config.yaml
d_expert: 32
init_std_router: 0.0099
norm: "rmsnorm"
learning_rate: 0.00188
Below are experts of layer 3 (counted from 0) of a mixture-of-experts language model. Rows are named router (the router's row for the expert), gate (a neuron's input weights, with its number), up (a neuron's input weights, with its number), down (a neuron's output weights, with its number) and show model dimensions 0-79. Each number is 128 + 32 x the weight over its row's rms, rounded and kept within 0 to 255. Numbers have three digits each.
After each expert's rows: a language model's description of what the expert responds to; "comes before" lists some tokens at least twice as common just after its tokens as in all text. This comes from a sample of Wikipedia text that the model never trained on. Tokens count by the router's weight.

# expert 18
router:143091162123080138163127140174118157102138186143148137112121136184142045110133141120079079100124153098129109131109097102155123099105087148061187175072127137161160128128142165091072125101132140076138113118108184167108137135079142121096130106
gate13:129114090129122154160192139147127132140100082058143109132139150112115165142104146170114142131103123144111100171167152130116092113132115223122152173133107134191172141097149078125150107147110125168109145120105123133097126115078153113131141112
up13:154115136156184144161166157148141152128145151127133105074139198090126120092070130107109102093184144081192151181102082125118112066181132162150159092067148176155140125113084129172112103111148148112104094055176088147101134114176139136126081059
down13:071116112107145160155170150093105172080168124092128091128158121096100159182093140075108066118168163113181201125120109069122103175139088140133119140132144144080120098095188133112142109131143080181176103146133151199107093109138140112146128204
It responds to: Field names and numeric pieces in technical infoboxes and tables, such as length, size, mm, time, engine digits.
comes before: "\n", ":", " (", " |", ")", "%"

# expert 2
router:174146108119105116147133138071099135151067179136161075118155094112159086139155077131177141160125086155154142103165150164098105161156168132138077124158106159110124171194171109138216106174130184143142137096143135113141125115125135142139174173
gate5:089176083154121173114080164149134093080097135163116214124153128143162121129114168120108139167132114149076105124137081128170147113141151110116182100134177108073162081120162089126141136163166167092191146137151100130116129103164119152198135123
up5:147095212115148084121114103128175181132150072119108054134098145129125100147138092164106104145099083090129122127106191159088113111062110105140125147097123070153134148087057095126071151116121100092115093126150159184102122102123179114125124124
down5:209105171127085137112128156190167108169122112133108138166126151114126131148088128118143182147139097097120146118110086143129168063100114122118159116120122132112121088122082139143143128138126142147075155084200124113140136164173102099148106095
It responds to: Prepositions and conjunctions opening a phrase, such as to, from, about, until, along, plus word-initial wh pieces in whom, whilst.
comes before: " the", " a", " with", " his", "side", "om"

# expert 58
router:135168127084110093121123114165117131137135097082120089079105144101068147176121136081134076147122156165157201114151171114161110153115096121095146152167110150063159091088131151097183104087181166164141125086141135124090109071140145129114180145
gate2:128116124128194107179129123100145090128144117157149119095113145167146157121135105158139167129112098155132184098094101144180098115147098118094124118159169179148150147136081126157101152174106105142141131141129091111112201082096148017158066140
up2:109119093135095114099064143156134160122113141110133132145136096096121116116180141117088141154140178101153090130133130107089153125133181094148100158114099072108090123200197130124125073107132105113161154158152097116140075169156090199106111083
down2:114106144165121157120118108159087118128147117134074140085121095095122117112149156132156141110124169089219168135165138181114090165091130118134117062164102162134090104130092148120113128128117194145054152153148183074143175086107170124167163229
It responds to: Cell-separating pipes inside wiki table rows after numbers, percentages or names, plus list separators like —;, ·, •.
comes before: " ", " —", " +", " −", " x", " ±"

# expert 42
router:178136130138118072077114144150149076144106167140142119185133164126140076145140173154065073180095108116073170093162076132139127156144135101141186135098129116176082115110084146193115140132125133088057122125159122099134086105049091104100134178
gate0:119113107175148106103130165157152189135088109103082119131109216153117138167127162094164146126141145080117138151118123089147159141137103095088124125134155084122118092115089150101174105110125169061112152141076128107128066176158126084062100127
up0:099110140129104144132166149095116136123169142114139090130136104094115108166184060164158112083058098127110157159108133126068093115083038114194135114095091148163132179105141136166100154104193176103137152119173125125130146121142120173200129094
down0:135115099105132108117100165057087153149109184120141104169193134048118147109101085107078102146156129123162186102112131154190086152144104113159112060111097106106141115084147091133145108116171135077138157118107143140107167107118142154100135164
It responds to: Year prefixes like 195 and 201, coordinate degree numbers, and the ou piece in French or English names like Moscou, Gloucestershire.
comes before: "°", "0", ".", "1", "2", "3"

# expert 6
router:139133150168216110178209154140156151138069148191116114150128065112180133117167110133131165122123114081132140129151120100132178152175123084177142080134149126111121139112126114119113087132166080111103090123199089162052118176148117159167087086
gate13:128090150104153117081139177148101112145159163071066112117115121165111127177159155148129161110169174098105096114086173153166180167125092103092128139172087101091150121144101102152208138102096099088153123077101143125149158147135183094156137120
up13:168168145127134124164100153115145117148114122103114162101101105123090079129136101140137155224185145113126072127131191136125075147123091099155135125178081144092140138094116127155102159121166134141158137112124141126190163105083142156128158076
down13:164147083127084123150145134141141136155117115079153153173145131176125132111139148093119059185088155115129120156050118054141158104176132133121110097141089129116130118109090140110107105169149128158097149148144157159164140139142168117196091165
It responds to: Concrete or topic nouns right after the or a, usually followed by of or was, such as album, song, church, statue.
comes before: " of", ",", " was", "'s", ".", " in"

# expert 55
router:158099133088136111071126114099169146129143110116160083092105146083144060146142146110133131092112131087121135101203141085127166135124122066079178128052148152069142108134170095107099116112119115115147206068102142177139142147181111154099141160
gate13:119101122185083132188153170124115142178142056138127144183077104184118152167162123140132124151165101176133197159084081100076133153134111125138183147141109154105084170149172108145182115113187139177089154168120152139145120175158159100122112096
up13:159147171090175161115117127090122121172110147104171140118119104058138098152123153097124173161193159147102092114159163134106053171128136169145091128095109167076035091045099111120090081111083193096100164144130140186106148174145154141155177110
down13:164101101144083139139122138141120106128128119058136078135064170125154115118108117108057107135138123145134153139108131169125148137077076138128102101082149124122187118176086144075067135118157126127136111142163122174120110104145154161110141112
It responds to: Single digits and number pieces in tables and lists, such as records 0–1, percentages, coordinates, plus dashes and dots marking empty cells.
comes before: " |", ";", " |\n", "%", ".", "–"

# expert 53
router:121093186087166144161116105142102153139144188096109181122123069135109177149125118126191181134152126181091166069174155132132145119116136143072146088165118153165104160149168134158126103122106087100125110102121134127138125164092150127156162141
gate14:165131134133069072120090145112073146160142111104108141164152147138157108118167159114124124186107120147090139136118147049147201133111129116091166116120165214141149152116059105103099117154115131122171138122122152121161065119168097186106069179
up14:091183116166129128190157104130196099170140130154168133111072144056140122126110127113151105122156128092135074128159163205119078156125177133128090069143147085123127139087123235143153152123126154120097188182181143106081158123149068069127200108
down14:141134111207120118140123152107157082083136156196165095134127148125169060144120085146143101126139138102125174084182147137133149133055143122146164117112158117175140114165124130163107114219180142192117191124140122115114196097110141093148099147
It responds to: Forms of be and have right after a subject, such as was, is, were, had, been, became, in descriptive sentences.
comes before: " a", " been", " not", " also", " the", " an"

# expert 14
router:102157136145114099107148086157157127110113082139063073131145175200136093118105163139081083128125147110177099128123115149110124160068104110081201154108072137175116152147085120123089084158158100150152140128175116117149192111184118117077135108
gate3:081136173125075080122140086106143071157140141189160135156140083127073154140170094164104120163165139120169147099162182196143110151132096089139115149152123136121143184137135177148148092124168126156096069159145163063085156213099054095150119108
up3:119178104112167163049094120147101111098128154108116098073176112154106144094058148086177131143146142085136064125142152089127117165167134098146067058104115127148184103127068136130109082179130161140124134100160136108084121115095139130158168134
down3:070085132137127143136098181086148091112136083168113130052123110151095133145161078134139156083180111096118162117154151130114106138081135132144103094238080086089077203137112125156156125168165096172131151169154111136115120106128147119187171168
It responds to: Periods inside numbers in tables (41.2, −0.7) and after abbreviations or initials such as U.S. and W. H.
comes before: "0", " |", "5", "8", "7", "6"

# expert 50
router:123169079077162120137138146157137130124128119108176098172143108135185065177118126111132130100157077091127113113155085107134128100091083124164146122128118164103096169126201121129081094154183125105166118103155147156088135115108110130129096140
gate5:108145143103110109064139152115118169169141106099104103174155134149134107145138090115122107166162187070119141135112113184104111132095089158137143172081129085112136125072107138118100151140129134161143106074135174132153168089060130096154101141
up5:139162163136165063089094065130219182157154093132158099187084134117136142134127100105107094167178139075159142105080137169108153117054092146143097084135220187158120121136111150131187164107180148126145114136147138118099144139127152150103145071
down5:153184112148104098131094132113150126138101137127105126052113100076122167145167118150088163132200158122149133143126153174103141199196142213134185147165099039149130171166141127079174172191149149126114157122127120159169170070100146135122127137
It responds to: Subject pronouns like It and He and common nouns right after the, such as city, world, song, term, and theorem pieces.
comes before: " of", " was", " is", "'s", " has", " are"

# expert 4
router:103097181105128160099165119149115165087125152142117088163112164095104180135075122123198086093181190125126113145120086117131144054106133168109114178073104176135161164172136174126034148151081077105117081139126129143121102128166157144108089096
gate1:153174124069130101092143108102128113101085060123166136096122120181130104109122129155083147130102133194204142146109174179130147147063161189107172172119163165167113103148092140096116141105119106102115168160133151113201163132140135136148115183
up1:162111087095128133138207057119125136093104134140192133159139100150150126142138134161112147083154165182131197151109108157148092108108147134127111175150146138168123143126066130112125129132113093159098111145122150171098133128215141115081085151
down1:145148125143136114123146152167127127115139135096055151150156151117085113113127128145105161121150112115076097152150096116158152091149113176163144129136064149141102071152125167152129130089143152096050105185128109123089101087125087089141070115
It responds to: Word-final suffixes like -ing, -al, -ed (portrayal, tubing), plus event verbs and nouns such as died, death, lost, and numbers in times and scores.
comes before: " of", ",", " in", " p", " to", " a"

# expert 61
router:112204120095123168130109100139158149107133093100138126152183118164163148090173104117142136112152131112097113154124147089171126171119146160116182167114169168174110072112112116128120102085137186092097153054154123126153093111125160128108091207
gate1:151107152139191116109080204166133113076115161149057097085173129045085131051119072141144171174152113107102090076155126175136171175179145080139157126129123146131157102136088107046086133136177152123128132121141211096149097146127091175175196118
up1:108194169125202129079129172114132084098101110088095081125088093117129124078164084119146100140157118103147084136133085122108168119131134191136163113200149143123099112107184067097176112133196093139187155105136179127099126145183091110122196089
down1:064117129118143141126176133157131160171169100108093142110101089181093140200119115086082200060152118128094147080115101087177180106128098128103118085092139147151143149093214159165059154154177145108104140084159098154114127142134109153133131174
It responds to: Month names in dates, mostly inside table cells like "May 2016" or "August 30", plus cell separators and dashes in sports and statistics tables.
comes before: " ", " |", ";", " —;", " —", " |\n"

# expert 20
router:126113128106180128177127095171103155152143190201166118099143087071124130124123104142168142108123144090167107105152127080147098105154086075097122153158071156086106109066125095155075130181106169172132146090103126144137099108133126144166159118
gate1:148129115117149132150151105057134069134113151147117193092179093096102145074031083170120143096085095101132130114149092087203135172175124114161144130162100131170106137086131208143095130137098124120096163098120148130122167118077095046126086138
up1:112053122174132160147106051091158123112182171159174178177147117075153129097158054111144130110110105080074119072109098074113129120100143128145083100107137135138133081143106179118100147096128178095106124159134087129109110123103073104141145099
down1:130166153122193193078159129107137136142076075137173081097075191128124055179143154124180108144171132124238156125117196108124090161153153135114182090116138118099142112150147084120184142099170152134138111132162107117087167131129121161131146125
It responds to: Opening quotation marks, opening parentheses and == section header markers that start a quoted title, quote, aside or heading.
comes before: "The", "S", "M", "B", "A", "C"

# expert 60
router:093160116079116158209170170134141150118157133157182121085146120131185110128144095149150133114140151171054095105148113099122137105128109152165143186073137111117079147138182134093141108150088166171137080125166132157157128140119115168155149044
gate13:166161081207126128134126113056173176165168152112130118064089080089101133124142052112106107100145144156113159127066158152095116119072168166120095151151137093105121127132143164160153176080137113126124174169095089102138150140125115133101124096
up13:111086037117102124122034087151158106077144092134091116107068138142152196178087128122125085187102088123184081167129126116142116115128112122113065160070118201170120131065080123078141164190142117156129130106148182120118136071128137125089084133
down13:165115124156103136133082140117074138139148100145139169165073155061135094149153117138171149143077143137140139135140094190102087141105124119126125079166169199118120161148126128149088125135100141127169166122099137097094199154146125114109073098
It responds to: Nouns or word stems after the, a or his, often completed by suffixes, such as author, review, record, ric in lyrics, agriculture.
comes before: " of", "s", "ing", "ed", "ers", "er"

# expert 40
router:121145120099118140128152097108088170175115132185153083098107160157167158167127148158026112094086170130147142149100106146172132170148136096122105072138103163141106064123107091153064152072136157159157113130158129090119107067109129103072110107
gate0:155133151194049132136129153149150159115110127140150123145164099103119148087124088141146140150135072112115085124106123083117128101105169166148175201106164043081082148140166139093130127111111107095055188139149128159059101164210143104152212101
up0:088129092044155078099094169175151170093161171106176107116099110154134093083211134150111112136167085157100147085172087078075120110160089118136069076128126112153135095111108173129097134122123107106118109122118128106132094094115102067128185126
down0:103168086045161175103117132150142179096164147138153118132097160135140118141097088145180194166113111128153113208120131176088113146139135139154141104094088116155138159124165185152146145102153115169094131160113084149128122091104146134098159109
It responds to: Country, state and city names or their final pieces, often after United, New or in, such as France, China, Indonesia, Taiwan.
comes before: ",", "\n", ".", " |", ".\n\n", " and"

# expert 9
router:127095105078112117152180155129136172152135110094119185110129119157137196102115077137135133121074156171109124102092089144138155113113131160150078127153128138122095190126180171155121166150074084120119123101108119068101171129100134077112129115
gate1:137072112105124118146135158203151110149140116116098198128161151140151130127161104080155148119146131098149127128158150082088128158160088052176106151127111164058144170117132129130167047059133112143136109097180140135069088183096126178150174114
up1:106177175132064171138096079061128125108090118193175072174090110095102113152165135125105120140105158104115168132117174106154101095093159199089124107125133089124093109162107129146100170144117178065169183170078123121163122111141169087108110153
down1:148080132098123130135172124119154075180155120129133077113131214142130125094146142169157113132167186096107117159133130128098099076151180119098095070166098148065137127144097130108175112112140147140140148175087158111143177136083106162182105170
It responds to: Pipe separators inside wiki table header and data rows, plus heading markers and line breaks after section titles, such as Team | Score.
comes before: " ", "-", " No", " Party", " Title", " Team"

# expert 25
router:122090086186104132157109146137101143100165167107138114089130114101095132115112124078152115076079155076166148159122154096104125133165140056140112116154125138124106111095150134109163091124109167146164179076211162067158098143121160144106167124
gate5:105138123081057100076104125179094084126174098140045132123129150189106128074151147182120139130144174091154128131070124149084133060094133146088140181163083098126150154173120146133131121129104080120083155140124170151076150124121104159146060105
up5:152119132152208180164165144141140158151050134138214165148112080127157095161097084100106097151127112169134104146179161141183160167120116117216098122123164159165081112101141113179096123136163130167179100143130094153124112151147141076107170149
down5:175146189167139101079133118159126158111095118184120083169168162110167158117097120093098155136107139113091139185147134188151057174117119131117102130142169158112160109131163107087087166124106122080117153117095143134083096160166139115128128168
It responds to: Periods and paragraph breaks ending sentences, often match reports like "1–1 draw with Columbus Crew.", plus table-row ends and conjunctions until, since, where.
comes before: "==", "===", "In", "The", " The", " He"